config = dict(
    d_expert=64,
    moe_layers=[0, 2, 4, 6, 8, 10],
    routed_scale=1.0,
    balance_loss=0.000211,
    init_std_router=0.00896,
    head_dim=32,
    rope_fraction=1.0,
    lr_mult_qkv=0.7,
    decay_shape='linear',
    z_loss=1e-05,
)
Below are experts of layer 8 (counted from 0) of a mixture-of-experts language model. Rows are named router (the router's row for the expert), gate (a neuron's input weights, with its number), up (a neuron's input weights, with its number), down (a neuron's output weights, with its number) and show model dimensions 0-223. Each number is 500 + 25 x the weight over its row's rms, rounded and kept within 0 to 999. Numbers have three digits each.
Before each expert's rows: a language model's description of what the expert responds to. This comes from a sample of Wikipedia text that the model never trained on.

# expert 10
Later pieces of personal names and the surnames after an initial or first name, such as Gut-er-res, Teben-kov, Smith, A. Traoré.
router:458526491458514466494488523522485504518524493518479491504495489506540496461484516498494470472512518500474520523492467478557452480475480505493472461509503485480526513519508523505556500526484500542510499499529532537534492507467532513467517479478442483468531474508453538500529488454482504433480498493504449506506457517450481498466477528494518504517494476498529490482523487494508525529497494505500502560536479533527504451472484534483510530502470510543510509518513536476425486508531503472472486485508499472488514470556506504521491481463540502486497477487496503483517470427495510499467492500494528488544463485508531519492510505563519518510499534502494491466480524529486493483499
gate0:494498496479507526522455513515502514504438473492509473471484476540484512515488509485504497533522505481481502479529499487501535458555499506473546499511491510495501487549447510476520511513487510511532474479487513498469522461521485470513489482477526521487544489479562501522530542470502500497455495485534513505497502493518527499484496500524489495472470521538503481568482523506489523509540499481526456478490493507475498498517481542510484464489472437485504565478497491527465517530500487516548512497518482505456512506522542497528476571493491500509468512516447454503506487448503545494498507498514482492526537482545490464554517509555504532493478499473488480544507517471497487544490
up0:523508559552495499477532547497523488484531528488508526521507511504528473488542529536474509530472526466542537510490523526527451526482484512525497505509516483503455561472493520504472519528542527453466532505502502474518477518483481486507493482524459472535478550480472490491516459501525492534513490530491468503497492461504476533549498544493508478503495502489485481460488499475555468526514502491511521470535507508502512498475518492486478527532457479495518492514502513488488510518499529550477488501471484495519473483501549510452532477496475486540505485485508534495493515505500451500521501485500490476504484533493504544441505429448510500490530515548491520498456499524519479468471
down0:479515520512512468508502530485491543500503496501492519479548471519537491521548503495493510491506540499499494488487530508500457510511503461520471521476529484507487497526429504460511452482519472509482512456509533506524519461441478485490507546496502478464502479495490510548486513532491500478473443482518493496458474491496501513474503463493489497453507530526480454543505510493486524472475503520459514465492477522491473472483492518464484484527512523550493460504526496485499474488459487472458476493480453497494499497485544482549472530528476505547559499515480503459481533514516525456530464506471486454475493458466472496519477465541496476463510481544487512466470505507499481511508

# expert 58
Line breaks, == heading marks and spaces ending lists before new sections, plus infobox labels like Spouse, Occupation, Best.
router:501572518527485482458488563535485494503494542469506500525477503496493497467467536506515508472516463535505508504528504489512507522492475500529500484485516521470521531526494517424514518510478501527459556493490531524468518510462514476501489478521505482478514449523496491524486487452466470499497474547488489527497459527472465500505511503489492482552474487470497495513472473516489492516537550466510502491501490566521494485508516471505493486494520500508511461494488479483469510476502525482487469506521506492481508491514514461538461490474504475457563423511460487487522509486556524482494512515531515455497473503522512479492526491520509518516533538534468482530497532527484454499488
gate0:457529469461493479475503537489512559478527504480482536541528465491488482495519513508531463472470475520515524468494479492507513503505431547522498501535502484491535509471495522500532503499496465431480477539470449491523486480473480462502453541490529538504534488548508519479471436503539528517486506515496497505505482512503510496481501503517528485478491496529518483469501544517466547530536497483511481512524502531506528526479526493519472493502487478538489539540492493512475512514517526518472524487519462506469459487477474487510509544487473466483504488507475473517506484492521506536464460493462510531497520503515521515498526433480499489512523500546474495528448499502486486467539
up0:486530519510466486486518499523509560522529495479488511496502487522510463475555494511470471530458467480499491463523486520499492506505519552463508459476490463458521538464471540456506482517487513480495476503530486481508519497525461492518458534526483501541494544542482475502487493501476512542512532533483545480518520526504505486486495518511501466499450526518524483542485547468502476517517482507528492494524477465543525511486562519519540508458493494521532527508513499492471513528484496498446481527522523535480515480511504502512506519509521439501531478511513478481493479505511518473515500472518493519498529550521498491502536456537500485479517525567481536547488484494538504492546
down0:534511496500512536517509530505500476469544474480506486506533509541550514479465479516474536438493529497464484516541466498474463466464483478462497468511468456479459492471497514538464532490507495538451501522517477505495486498488520491543500505476505482537486503497491529505511547467470500528531492491512535498513508477491499552467501482502485485470507523500485480530519483488501544495477498502524454507500503510492531509491526507522494502452520429497509544498504465475505487467525482457507483474514484425500479505525495463491517499492507467461548488510509459506463522482505484503469477471483521519453529500487438474542458484523495500495514472508480525493499527483478495553476

# expert 20
Middle or ending syllables inside foreign names and rare words, like na, ia, da, ma, as in Nueva, affidavit.
router:473565472449493483510463499523490477506513510537483481483477541493535497512489496487494504485488476529529509521503479474526449483469502486488459476493516485493555501519517511515498535502480482511486529497488520540527531479481525543492506494492484482525507456499448512483512511455487517484489486494503476519515487529453486505466479528449517508525513433467488513486526485506535528556529490500525484519537495540519492447504483517490508503503464494523498495523532511501439484507510530476459472468514522496498521476521482502492517475483508419507497484449475485436480460425495522505474469502485532507528466462494514501499488535546508514525512493519495507486524507517531493466500
gate1:473445496512474507533518496433511507512490492488457479505516498517474521462506470537497529504523503546529497521476522515538481452467515464510505491498510480500495504492459462506488503541552499472502509545474503526508470526512488537513500448501523477499474512523516482493486502489501530503506504517536480495493537490498442520500521516502519481517498477533539505509533480526552529541527504493482495512517505504522493503496463489480543548508495519512460460479506499487480502449522452496478508486467497512486517526516520526508505464503537469535539497477536445451466483529489474487555501515493496447481499488474461537486509583486528505474505507490499522545502479539506518513465
up1:522524468523482505515497446521509520521531527490537524537464541492485510520491513481477510536481496481532499492496455503471561487540499537504432507495453506517496481524483484503499498504495505497519498486510501496476535508494492500478504542519479510516489479518525496492486468505497455494510512501517505491498502478459556517526509504489486504501524509517541546533492473462532526505517501487517496483450477501452535561536487503496487468459524534530470521546509458563518566479501498516510481523500532494477555509507479476492478486527504504471473483526493518548488509542510517469464523533500483507504515489527496441526471496462487479463504443502519475496518474489487539544532
down1:505476512515492500470497528447514458500460474538483522540523483454490499493511502511535499505453484521540487524484442477485497490513512496510523461492460473471448515462516508454499512460499450532531503472474537515561578504507487519473466463534505511488468514529483537499474517521501467501504470493477472478512475508531483500541523502508495541518518500509480471477479518521535502529497481480497513524519474527484479515497489501486533512533500488524500526506496486490463487562532491502463501485530500560505513493543529484506485542522499500491486481483495527469523538495484480501473545484510444508476508488487549505513513486497492523537521545510535476531467494557507509496500

# expert 46
Relative pronouns, subject pronouns and auxiliaries that open clauses in prose, such as who, which, that, would, It, They.
router:476509509484451483494512501496516546500521532492483462512464496495522478468489514476497519487475498519501491526518517475481491534474471490494486473528519537433526513506538548472504535490493534496482516487462507493516507471472509509539524532567477446495535489481472477479500456461500463458526485512492486502498474515468508480486484488465538465490482488488509469516510494480520540561536540466518491493489475538503486471484469492486471489533504505525503512512526471488501485469505522489494468542530488450477550483512553453531494478464492485449561474455516480492500486472541511508480504492495510483555491485520513495473510495479504528555498516508493507520480477523483452523511
gate3:528511535475511472547500519497518526527541510483535494517504453471495468480516541504506495499512539488498512520501521466488498490505491492509471466507503497474489474501521467551520510511520508524518493475499544449472489504473484494532494475494459491477519524497463489459484433513494490482546528500487518526543490507503485480493494520525516480494472458468546464527490513465476525522519531511496525472532476522525471492509485499445518474536478520504446494520495521519494500461493476534511499516474500518525483448474502528531473445476460524470518491501496527472475516528510524497508542497496464525534488434514469508449477438481496521491516555466485516541493507500448493502504
up3:516493468479505454551530520546497477492550540488519468492501462488520519493469503491485485515538502527516487480498532524511526500512518476447485500504500500463530520513503499513462484509491491524501518469501538471507446507490524493516442539516479507487571525543506463476443476513467507495512513454504520505528449480494484491481487502528533462478500480444565480525554501465483473494465474496537501497502466530545479461498502538466496515505509494512490521458499475505508513483493469465469508485459493470515478458507552510520498478489472476477513512455497541487488476553477493487477507484441502501477487510507467458491509478488519509486504479497525505526495508515505522515491
down3:522476447529539515497471458493466541477499478496496525514507494508508515506525514502496492496478483469480497494500517520541514540508494475493458494502506502491494527451487513466514513523511527492472486499520484455465481530527513519560567504488509495492458478510494518489505474560498491493507495486537523504536547495568476473490534511506514486522534521483473510492462495478506492496561546481496494529495523489512479482485506501524469509504501514478524498482453504444532536512472480515491478501509527469538539509487484519484498426523474511491467500524499482513437515535509478483483446503516538486532489537513496433496469524460491476513502469465491479484506509433515502486493

# expert 0
Commas and pipes after place or personal names, such as the comma in Leeds, England; also given names and particles like von, Jr.
router:463488519514507469518469519560494502502526498478484499492500517504524491454473531527522515492481468511488515477504457485521466498478453510505494481490506499524513499507531520474540505528485490543486509535468502486498525472427515483498480491477445480457518486502501547502496468442479487454469489511509450502539484496481466507431478505470541496498483472517463494478506445527505508513506515457508514495529471538499511519472489482501488493492506505510530514528487530502472507529469519487498468535568522462460490471526523498502494487482536479484483483486453486479524467500531535520456511504541541493524453486516533535478504508497535523515491533524453486498472497524501491475457
gate1:509489527521470474553445522547461452499488511471466527495475462479465466460508532528490513456498516508463466454505525486492496524522472490525549511472502499523499503477493520503515456486520472493494474505497514487498465483547511454512496492519488471487484493497519525532496493484478544476460496502505499526470532523495482500460500514511528543486473470502510551514473448524495569465508467444513513506496506503480471492493440505473475487541524499439493524499487507505532529506520491524502509533538548468439491484456517505512468504493485449490466485465491496480475524506499512454470501490502499503528496502504486489501480473495491490470445531515502455491499500483485493497499
up1:533531464473532467521547437500534570483521474499511489533517526490508553496495509549502481475501469494539521490542467478451511492497505491491469524497499512463512519499486508466467537495489506502495554528482514511531468476504521536520505520471547551511489516504486458501510480497519462512487495533530505478469521506487518493536499526511500505478500534502475506496521496512470502448542521493490501470535465454482578494521479482504486477507511458502465559506526519506489482481461497525522495511503500522468512511521514476477505455512531517483509488520514466503551500513514484536516499543558464497488492496501490489451523554460498529488499491513531503526503495506537479506493
down1:417505528471478482471538488526501460511495497496518483455501503515521485477509502480493516476477518510512473467471504464472561480453464505511481425521551464519509457507468476502485514474505521561484496492494494499504471496474475513463465520496487491482516518464547505489504494513500478507480467525479494490568480512467493520466509509489533474538466498505497496485452492508528516507469528542482508485518523502481526477465496554496580537491525526517498496498483499520494481529505531525488515472485468501469481491528473506511485503530491512493492526490530497531498511480466499484515462502494496475475436472516528517469493444467493493480522483488482475443503489509481487506529

# expert 8
First pieces of split words such as re, un, co, de, pre, non, and blank spaces in table cells or Greek text.
router:492512507473471511503463524524474527489511515499460500499473513509491510463474508512523493439497492527503553497473486462501477529533472520522465500494503540482519496509487512476547513521484462512484530519477496525501505462484501517511555475510488515506495444522497513515503460462492542513535520567538476526501506507461474522454505525480484495500488489499492466437513527506534521549538501474531450513507505507472488431500527522448448528493516481504530513489512519522488517461457488460485454484510494497492500486512450519496514481499503483475496452489522479494525483479509520510475469523505508487541511472523529492492500528527543535459502495554476500502513516540509458523519
gate1:473513522560472482497515461500493470530510471528529489506474504459508483493493487474481499504495490495493472513502495519461498505436459489507494508542502539513522555553500470498502501496489542505526462533487509528504506529515504536528535506497498490456503484489510457476542489479541491467500460521502524511470493477514496521492498461519475520502488533502476531463451514446491497539497547525493499518494520521495510519476523458479437518530465508476520500463516494450460508453491504512488543491542525527503492505496521504521497479505523485499538486549482434478472506481492513494451488544479512474465494495502518481478502481496518551516472511472495498463515433481507500508546
up1:498453495538474504507503484502476488551496473540497499502495503476498454499479458524537499482504527526448444507489516481454493481500495480530468518484487548514520469517474457499491476464525516499502512519532517479489505504508496531539534540474503480473473449482523514521526498496497481480507501472507522510504488486511485531490505485575495541522540481518497537476488515444491473511468537546514453492533512519462509464484511480441475503486499514521509514493540489491469501508511482477535544496497533464485440502496486502529527525532495509522499508508544505532505518562453494476486466496503478504496514489499475455529510501523453513461482470497489491486519454457526524503531
down1:509508539538488503523495501499511477518520438485510487505459464522502509527518516502488530486520470536518488470545514520517469518491502525510514489481527502517535501496511503529531512485520482483522508515502495513498502556475499449490511527491524487510507468516524532494495456509472501552483545458424505484492516488506545510498479485462524500476473476523502512469497463485502493438477481523536518519499517505505515500475485443550491475506556496480514476474478544456484482525478508508501463506504498464519519481460484497467478522517486476480588490465510465494465490501449493476545511490514499487480465539497482453528534502480478497433511490513489528466496511477508487515535

# expert 9
Words inside wiki section headings between == marks, such as Early life, Women's singles, Stained glass, plus sentence-initial The.
router:468492494469499498453529524486490503480528529522455490517455508534487527493473543500539507518494512500503515497486470498495466532430485534529491496526502518497527496517481483483525507505468504524463543511471523540509506496501523487528506505515450476483514492540485520572503481475475505471533526543539496520465504508481489483498505484467491455505473459457515501477486490519528513523542509483538536517512497514495481455476460518498490507536478461496499491515512495479474490527501496501468498514539499487477538489510516496466449495530539450492517479474421529533521474479497519512470524522497492468501432529530528477491551502496500493531515516512503485487481525562502509478470
gate0:485458470544455505471467457467462523508480518523547485480512498505536490498473480534515441500491557528482459448521507501515457519488497496535495513525544527526459529510517498472467524483499501492547492476473485498494527482467541496494496545475473503468517517488526532525514498492478544484493495518537511501523511487523489510502505485451513452486490483519502459468489537492528516551516474508525493492523545516550536475497484526509511492509469498473540453556500527513496500534502523523469532503499543510493480504501493522467511482515495527504484531488493497498523472501519493496473474472527544464482454525487494487500524527517524471491496576497496474540503492484514510492544
up0:493510486559493480522535519539497467493517520507496522525496509462547507464500497537437471478467493497522515485514502477489485516536456488541474482508525487474504473524490460499497519513509512478456523473530490494428518524509506521508530488451540510506491532480508470525522491480526491496481542519444493480502493472495477526493472474530532481508507479480535545518512487515519499502546494487500485463512516472522516532513518429516544480515506495488525496487476524502500480502524445498460542497492509512492492501508485521497486477529440521530483453480506526533548529512497496498489568487449464498519524489524483511498541534508474491533552487486497510486475490506457489461486
down0:517472472500472494513481512493493517508457482472547458484534463487496492502531462476530501494506513528486469482521483504510503481497475475520538491512529492531504473550492486518483526441499483505486472506499500507464547502495563496575503440469508503484522496495534545540520498446462537540540501517548499500523494525521469484530495511482478527512478481485445494506475499505479500514501526533533489518472546484481504441446461541476485473460525463466497509506513493518496504535513465542524522483480504496508501508513481498508526494492531509520504484482441540503495530519520482487506515505496474516507525525468456505499523467522462486522515536519512501564524520513499506498518

# expert 43
Final pieces of proper names, such as County, City, Prefecture, -ford, -ville, -idis, usually just before a comma or pipe.
router:472540505469505481497492498530518510514519514498482516535493504519527509481483531493467485489507463522513526495497476509534437511462474495519478436521500471475538513524505535492494530495467514561519526501507529526539511499481486522481491531488467499473522462492469492503482492450493494458486478502474498501495454540464450486489491515471533499533478459470541495533521486509504530529503464471482530506536480538515495478487483504493509508493484490519493526533542519467438478500536520498474504520555497480484508509551510482522493475475496468463514490476451505494488504422514536485464506499507577491531490487508523528507493501554516511502537527517483503486495528530482478462504
gate1:526576480456512538523494478553492474466507487492502495506493495453525488535521463516501483487456488538487515526479512505501505515480468491530518469514505513501500489552536524475509534492528488497489518476490523513498483512520520521517502484480471487482535539471508502510490523473470534486500480503479494504497526494576513484494514513511458499493522527467509475514496526494522534457504508522484483442495503511526504467468497490486510503554457500501492490480508474487471540548474444487496528506525472461532465496522426495513497496509463491480525498513467493491490541522493474499468505532483492567516482508489477503562542520493507490490506458531498488529542477499478472563469
up1:484477463522514500544486529464536483474498444508517484505471500499525524483489499521495455519474504487480549501483489449517507474449486524506501461493508480509484508483468503503485469478493509507499500481538468521532494506502461479518497500507477432533515526498560515487482486478483512496489501493463498475520520491545525472506521509519468482510506504473490515518492498402507456513458482489452496479529489491518507481439488502484478480531481462498500513502511477466477475491538472502550503540522455504478483504483488522507526550493535504533500535507517500474477515488503460501499489519473436540502517487463506514539489484479522516460488542461495502461543504509509511559476
down1:519523526538496546471481513492465505480489513512457494498466501487515495516530502534495462474507515526451519478489473506492499509550493509478519521490526496470504524500518522491543445500505524492526494533482525497491487530506516446494542471470513517477461503533520514494496495518452536486493496560510510498490513503506502513496490498526526575564538478519482514493500493532516483494540524507527471531516545511545525543498506493488482506468526463482505546477435484481520521518491469499491465524518510491508498502482515507525490498512491500435492444491524478464500535514521493512468495507504503445522488517505477511472444579487494531508517480467502495550473486461469505502511

# expert 62
Words ending a noun phrase after the/of, such as him, them, York, Portugal, America, and surname endings.
router:487538518431529466487490482551513535509536521488487471511488498504521494508475524498499493505494483492501524504488463484487449502474496523485478474529501474473508529540456549501525532513497506507502498518506534567554510478496483501516505508486468514480502499491434520492489499476505482451483478503521443490508479514413466502493492511498526512484483467501510454528521517511488509539486472495461513532540486521490518454469532515469466514489482455496501491530523533464463476490484530488457504493508516504524500482522531494516484493478520504480506487473460497502514489438514544507454514527505529485527536476518552525508493502549490523512531526522494477490504523538503470451504
gate1:464433518487486459469535514459493493492464488531520465479509475477489503508496522516522500516489494487549497499513519472460579490534488535500539517544524499486504484532520498500481487489530487452468522465482513443479517538478486494544502530547515464470494535515464492501551471489512505519534523486508523514478523480480506429492513518464485492500502518511499535500485511510519475484507522502473459514471459460465497518520506489481490526509468467536495490451499474489499516496467488533502469490487493521529514499491482501512479442550466510490481539472520510525472462542521477493484517511496493517488478495509465448506525506473486509478453463486495469484460490486472505492464
up1:455463551537470485490522519518506457478483525504483501439489533489502495508463513497520544508472500482535485534496424532473498502523511471488498484511519498460475498524502474491496475491455522451455540468525496491477497528522490497503511487547527461500498489482447512505485476495499473526476534451501507479503457474480573474509558490430455462504501515459543485516534461532522479517518555507490528483509515486494466519470497480468508509521537497510484510507468441522501489502467481501460481471469483515495512515493509499487509505499502543470501485502507510488485480488487504478474554486537504522514477480517510484519504521492451511496496498533521529504502528501512488494486
down1:519483489530469505496516497525488460507526516579493537480494526490498494530513522473488497521551491483548560511519507468464524479496482445525448493492524484522485521511542476509515532478525519517538519440524489508482470523521524531475505488515530506490488532494504525496501517528465532476484488504525530450439472498502509501491487531507548469499478496452490507519505494537479512542472523495497504453519545442477484543495475520488489480487514510483538531492471482557469470463498510502512494494461462524491464513513500492511492464511514517481477494506485446526499495516486544526461485501530499490445478470502488477488485474548488508515495493502481509511509557500521495520495

# expert 51
Narrative verbs of starting, moving and ending, plus the prepositions after them, such as began, took, moved, ended, with.
router:463532531492487477477487516485500526514525539485494472554546533507554514485479550485507465514511508536506517529513492482486501478422453504494500505547513513472557525486508532483491538519491469512513501500465542521471519520493497480568520486533465453501522470501480510490495501481492494465500501491484485549482486516440473483471483510505530501493499461482479476502482501506509511525519513472474490500514526528502490448495521495467491521526461510511504497536537565483489545483497546497464503518535551484509510485515498464536469487501531471486516498487468488518510487451535524496522511530498528469512503503532497487467505514479539516509530542509483470464517542519509474497525
gate1:502499469466495466503548492463529488485494509487501450504511461515478530516521486499522523516479502491481518489511502509483515507481479454502509542522468507470477508509500476511469459514470503436498516466490498488529550515517515529540518475499481521471481503509506451522485501511453502516528516492478504496471541491468515495487456471519496543429524495521500472461466516449478480483502486502495517524492516508512557486495460533532483543488458573525516523500530524526521505478552528497503475493479500498540470487509506501522471515560526496490480503483529525520451505532508500544481517519458482465483533505548514518505503496482537499546465512469455491479498515494464498531502
up1:500475472529515531532454519532507542572489501498546541530520504479529482486496483475551478485514512489532523483503463509485492434504499508480506500469523419479531498483477478504505501495498509519528509533526512524511503483483461511467465511512498480529497468527452500524478536508510497493513512508526519481555497472487483534521504505487454482524465524480523451503507498568458519504470524492509482488529466460481488499496527464502474496518522509451483515503463494492483483512508483492529525526477456512485516535523535528489524478483490493513549518537478502488468485468497461464539495520517502538507526517461539520527483506480462524486514475556519492515510508511487532525510
down1:485484469513498485534515486465494506432500475516502476499507496502478522486468471519524503519478508501483492493477533492486498520457450485515488543556477532515496507550535473517477545458490538457480510498504504531495493522528521539522482471526485542485515510491546468480499505377487486465488526487510450509487472495499516508508470474490479534452501480495488514516471485478530482504503473511493511487484556531503490451507503551538496496531490489514512489487532496480504491485540503469471523515511487486499476499477481496498468494538471492540453502508536532493510492502470515480513506513498502457486528492524528511489462526511527461486496542496520472449493473537457510482520

# expert 41
Forms of be (was, is, been, being, became) and the word right after them, such as first, worst, known, located, as.
router:493504500487460498493495522519488516511531485498475512461465543510491453470482529490518470468471472531535487482496491484524499465474511510530483493480557499463512490511462513498508514495499503527514492515507516527488558501449521441521549486533486466521487500490479523527488500466489509469513506517535468486510510562501470478477528522474552478530476486496481473505508480536509498519546543474508495505539482518483468472447498486486508525503529466507464495520548500441473512514470532520490468542485518477452543493528485507504449490481512529491522512498467491477503513486511517484514501508555522516515467490498548453485534507476486509503503531534507487514480522578498487512533
gate3:481561500485484494501513518497453489498505520499513501535523495508512483487478525477523495483483500510472558481517526480461514477461510444472518520545519467507530527515548508520494483514488474526517535469488562512490527507569499476493489508486533471464546506468476474480519547512506522513483478501528480501477497525480486531469483533517535488485488495547516517509478514461461482514490506525475563513520520496492521498486511500476508463532503525494483519482527502504482534466589532515506562515517502504473553485495502473530519483534471507493474497466475480468516476452488496510499521522463498509470539509506510509518546478487539500463490526477515496474522495502497455528527
up3:516459478504512525483547480461520523476495481488523532498516463513483508468549556523501511466488503506501507535490490466468508491525508485444495561534484491520471483543455520495489473530475511521545496460493455544531543534556478462497510520455527493522480486471568482497473520495521515484500491474510466478472538490474517521473513536507530505494496495525505475526470533496481499511469536495532537505500479518515544468468492506515515474474532508477499478488522501512492526505533488534503476540511498493466515510470461520512513509527436515518482509461465530480511487484523521475525511508480488509519522501479534490484517527436505503464485535495512489502547497496516513537518
down3:530521528509492507507495500484504507517514509467504516502498512487512481516521494470460538463491531472459477484503484544458524529515494479482504495536482515484472425497546542490555485534509518494473494474493507548472530514469527487444520511465540504510482452497503539487537503453488499527497504498484499513486472487513512495470499505491474507453511429516501475478487495463515453478500502498502479488529498488501471441535510461504503483524532467485512537517504488503537523488482501504484502480515528490492475470468497462495518521517523527484447484502507557506443504534496496526457510521486533508505559491538546480476517468517491511482467483510568525517533529473495513506520

# expert 42
Determiners and possessives opening a noun phrase, such as the, his, their, its, possessive s; also heading markers and modals would, could.
router:471499534462511485488513518479485541480526529489489455537472510486518487476457536502526481492491492517486519525494466492472487528462473515518511512538508532476529513521496524469536534540476493521487517524483528495503522514482509480534497479531446463481495491543466484534512473486491519475538501520521486516465519528462464452505482490485506472528500473504484488498483508513476506517513499491528518539559500516509468422492519535480468527498470468519507467479527514478504479526525511498485427557500481495489516473532552491489448500540519476487518477493463489480545491481511520484517503530499525455535516475541526500486538498502507539521515504542489494457461501524493506470478
gate1:502476478502493478500503485458519470509517481530497547492534483477521529512512510480498474530517519464509510489501550464492547513468519507490517500516504505473530453490499522528515521505496508464462487507509507537534498514504555525556485515514453520501495536529504430523495544496501493490538471514512461499530500457486553510495545499569555462494506508527478537498472539493490527457482455500540517511518459495485524494512539458564537507505468519464519525491507521483501503517476525548490499497519494487554473484500507491489514504546511474523486490497502516489508452476527542479485527492458502520488518484506476479513500541469546471497500471493491508469528501510529495497516
up1:527497514490542497494490456506561513504477495509488494504477490538484488487491447538531526475531477506481519486501467489493523525523523469510490511469504456478477534526491451502511435461490481517517484538486508469476462463481508470467508512476486460507482466477498510519537461503473523505513513489511516504476478531481498520514547525472480444497502496469538480507517485495533514488522495489466517457499537508497467505534486495486481488502511479528490458490491471529495521494582491451502482432496511532481517501496486456521527523473491499491544507452486507507522538542486466522506464489483486480518456472495524529475481524533527507493487454494502502519527501468474523517440
down1:531481473470513518488470487496489520508513513486485512503477502514528482527488499523491494490508491522509537507537510510559513538479420474495473489471498488520481495475496511477506488517529521499469529552497516514455531470480491468494497520478522508530538473501533483489520507424505523494479494496460479500477527479511447493444539484462521486471478481514555464440504502493505462505528508522469474497490515482506523450491500518478478498530517433472485509484453474479516494486494487495499516575504569503507504528525486465470485474484474475494523495551494502500505506528530517496443511495487503500498526531514506508515476523440518499507468476498517489499479474552482488485530

# expert 1
Joining words such as and, or, but, &, plus line-start dashes and table pipes in election results and infobox lists.
router:494532510496527470502473537498461514478530511528492465517505487513492526453507516537507496450509485515492535514537488464491479521482449514552490493499513538441542493505518486474518500534459490541495528524481515506494497500484518472506500475486496495466529478514478510551487486445485481464515468543523484515465516542479469514471477550485517484519475466490522502444494443525528533515532531475525512507516496542484470516485512515504494555507498461508500493541498517511510518516492488519465456540532507483500503472527520495498491495502519492478524496426477517492505453516497536506451505514516508431502507492511521476466483515529491517508528560538471490503479499529507485476504
gate2:541504456523514522487477490517498453500483474493463479509496496489490483468529535509483488496509486529517525452530510524475485523505508496574541488515527533456503501519490492509520496496505493496472534524515475490506451483513540487513481486485511477501535501537526506523452492487455507514544524496505491549516474491462533562515435449482524548481529489475530516488490507488511516483472497470502522549509479499515461520493475512512435510506474491460525470470480456500508484523543459535432542531512493514512501516516476540517490461530548485510523513525494505480505502522482511505502502524474519497515483540528480484510527490495520483477466519503515494475537498489551500517544
up2:506507477521498540514466479495532483439469482462495476510485502492514512504496504484474537533523531460487501540488526515531507501522490484527554491551508528510487491507517469511506496512541522535482511520538523525517451471518482452479485516486491522509515461532474509527485471490480491499494503506506484508484500544458505483484482511446494502522509539552467482447498519486499466530479518482493530526485485527487485501507544527485435550538526523495552496485489530488532493469446445502493459471497553494452543515508514524531489474479506526474528492490499473496479497522496475507523526474503505503545539449465478519493553486484509512489509540493541499501495499484526516483522
down2:526504483523496533507528494492507483487507489509505523509522504522467514514513495533491500472503506499461488485491451519500511502525509461505498467502521488474533526451503461512547504516498496505497459518498497489450511503510524468488485534477496488499504505530464489515451480519522476505490508471492534542480511493532509472500502524476481490515506536472486505492473482485507511492539512480499503515535488521505474625518464529481481498477446486467515508487436499504554462524450500481483458500489522518466517466505503508510517480503500494500501539488500504526495503581539481516529498490540501468521527510527510464482448492485488512498491497484495477489502475388485511500465

# expert 47
Forms of have, possessive pronouns (his, their, its) and table pipes or divider rows in statistics tables.
router:460506514457490450478525520500500498487531502509446478547504504506527513480469484485514483480459488475509526527507512460499488519461438496512508523540479524495537498501492520471538516502444485540488525521469545497478512464482510496556518475513470480515484518524452484543518481442480547476520515546498511494455488507502504481521501510502561501509498440536478505480487500516520495527507503492507534548534465539501517475490510538469484496515461466485516502502509544497478506496479485480513451523530466475463522475532562484493471478530541465498494498507489513497499491462503496514470485502501515428510503466510538537491534518488504541492502496513489492479488502514485484501498
gate1:472506515504420491521491506481478465483491455489501510459494534479468465469508520547502498485503470491472500478482519519531469491503511519547487507529487474525499491492519480482568509501493514480446517532494484495530507511500519498503481518476499481520472472501488485485552500460484482503540492527454500516494513505525471497532484546485509476537500479536459509523454496511493545503481514491478511468530506499495507516467493507484523555500509471504455520551480480516501474502515520526526462541530532489464487472459545537467487453504566512488486477524478520492526498514477516526486521496476518515510513545509539571488536511494523527493472506515444487509482494503500513533455
up1:487477525491459521509528500484520498491480458511498500458487506481469514484572531536477513519514485492497506467471510536492480487503501512558505508527498469527503469472490504479554516497469525463481537528527485507520489507508502499490499512486470478535518513496516483477520502474500501488556482549459487531497497491525469496517540534492500484569487491560509526519472511496516550498514507468485525494493489517487463498460488489465508536495494462519500517564499455523510507508466495487507460525523567485469523487435540513488493503498555499497488527506470526496512465510471505556483491480503492518524516517518523547503522495491476500514503514514474458492503525514460488554440
down1:491483497488546447533473497458493442480472493524519498522448510417509491497490512477511470476506503482452532495507500450500539521459515502511476493474528508489513521514489465482477482533503481465528511514534483509507515561508465536502498515490490506496446480466491480517496524583510493518469509520558504489503523499551506456484483518491505505473557532488503512472472466502495498484491522528482495501493491477508515536501493526540508484510506487525480498535513541504506502472507521541496479530504485487495535523519483531533535493516512489495499538436479500473491500506495496500482509453484491483489512484479522527483482506512455507490474474487507482439484522412507499526488

# expert 40
Dashes and spaces opening infobox or list lines, plus capital letter pieces like St, Dr, S in football rosters and tables.
router:480502532480508502499443515537494529472519516492481502514496481524495502469460524539517502471524499494460502500502519473524477485511396536540486486489539481453510496494518532458537496543480481545506516538458511496510486473483527475497498490481500495479522451502510544503522462434489488470482468523509495514496510522471491495487485532505479502483507495494515476453500454528510514524492491483534486517508492557500502444493514556473454515483506504515541516498498526511474512473482534473506451520500522480470482486565513494509495520460532489501503482498482484511500493462476500494480455490506482482530452454511507479467493499524530528510522511551459506531495537512485487477486
gate2:474492520507505466497494518500512540547526470525539500503489506518479486455515503522523517542512495463482505532516474497515475474478465532483508466458500508506534496509506500471553506524488509468517495481523503456495497521475528490518518500479498450495478510473498520501548548533578512491497507474528450472481476516468511531495422456511499503447530490498480462516489445469502480511518475542509475482528515503492538491483494538507485505483510504538516504457514511489485473522541467523525529490430531464501484497523549459504498541517534474527514484505532460529484472449490498498496497514495485504490525489525521500473510495492456517478556516535496477494494473490506486490501
up2:483465545474501494540526508473481537540494490519490447500467553507502523474503487532485487485548485492500497468473471484508536500514501531537469501493497474503490507517477506527514469496559540462517492518525546504460516465449524487499480548481467530508502490508537499505524510473469490495499492501511498517479496486521484494480535537511501482480491506514533523455493514525490541539452505492501495429513499473514505505537505565462519512523505489473533486495520477490502513472427539501494514461518504491522505474482496516489458504515472510529483486492501470499517472491537497471459489497493492522507493495506510492522511482545459569483519548533430485471502501512449501491479
down2:495499537495497486494503525497456501503510481502495473484507491509465514480513491506563492477502525541519464471494536476517511498459489524483462534473552496511472543487527478481476457487516507541525553453468497515502495461501499477485454484509557483492502487498512525470510491439498479523488530520523523487491526496527474509485513540503458510492502486481505433486461531499481515518520501524514516490447455497540514455479508497452455518504453498520541481492525505520473516533518490539468482516499512518527506516534483475479516527474555511455489520547473487512472523550491540462493484523523509510548489481496503490483534516499520533484525529488506535495481519543478518500529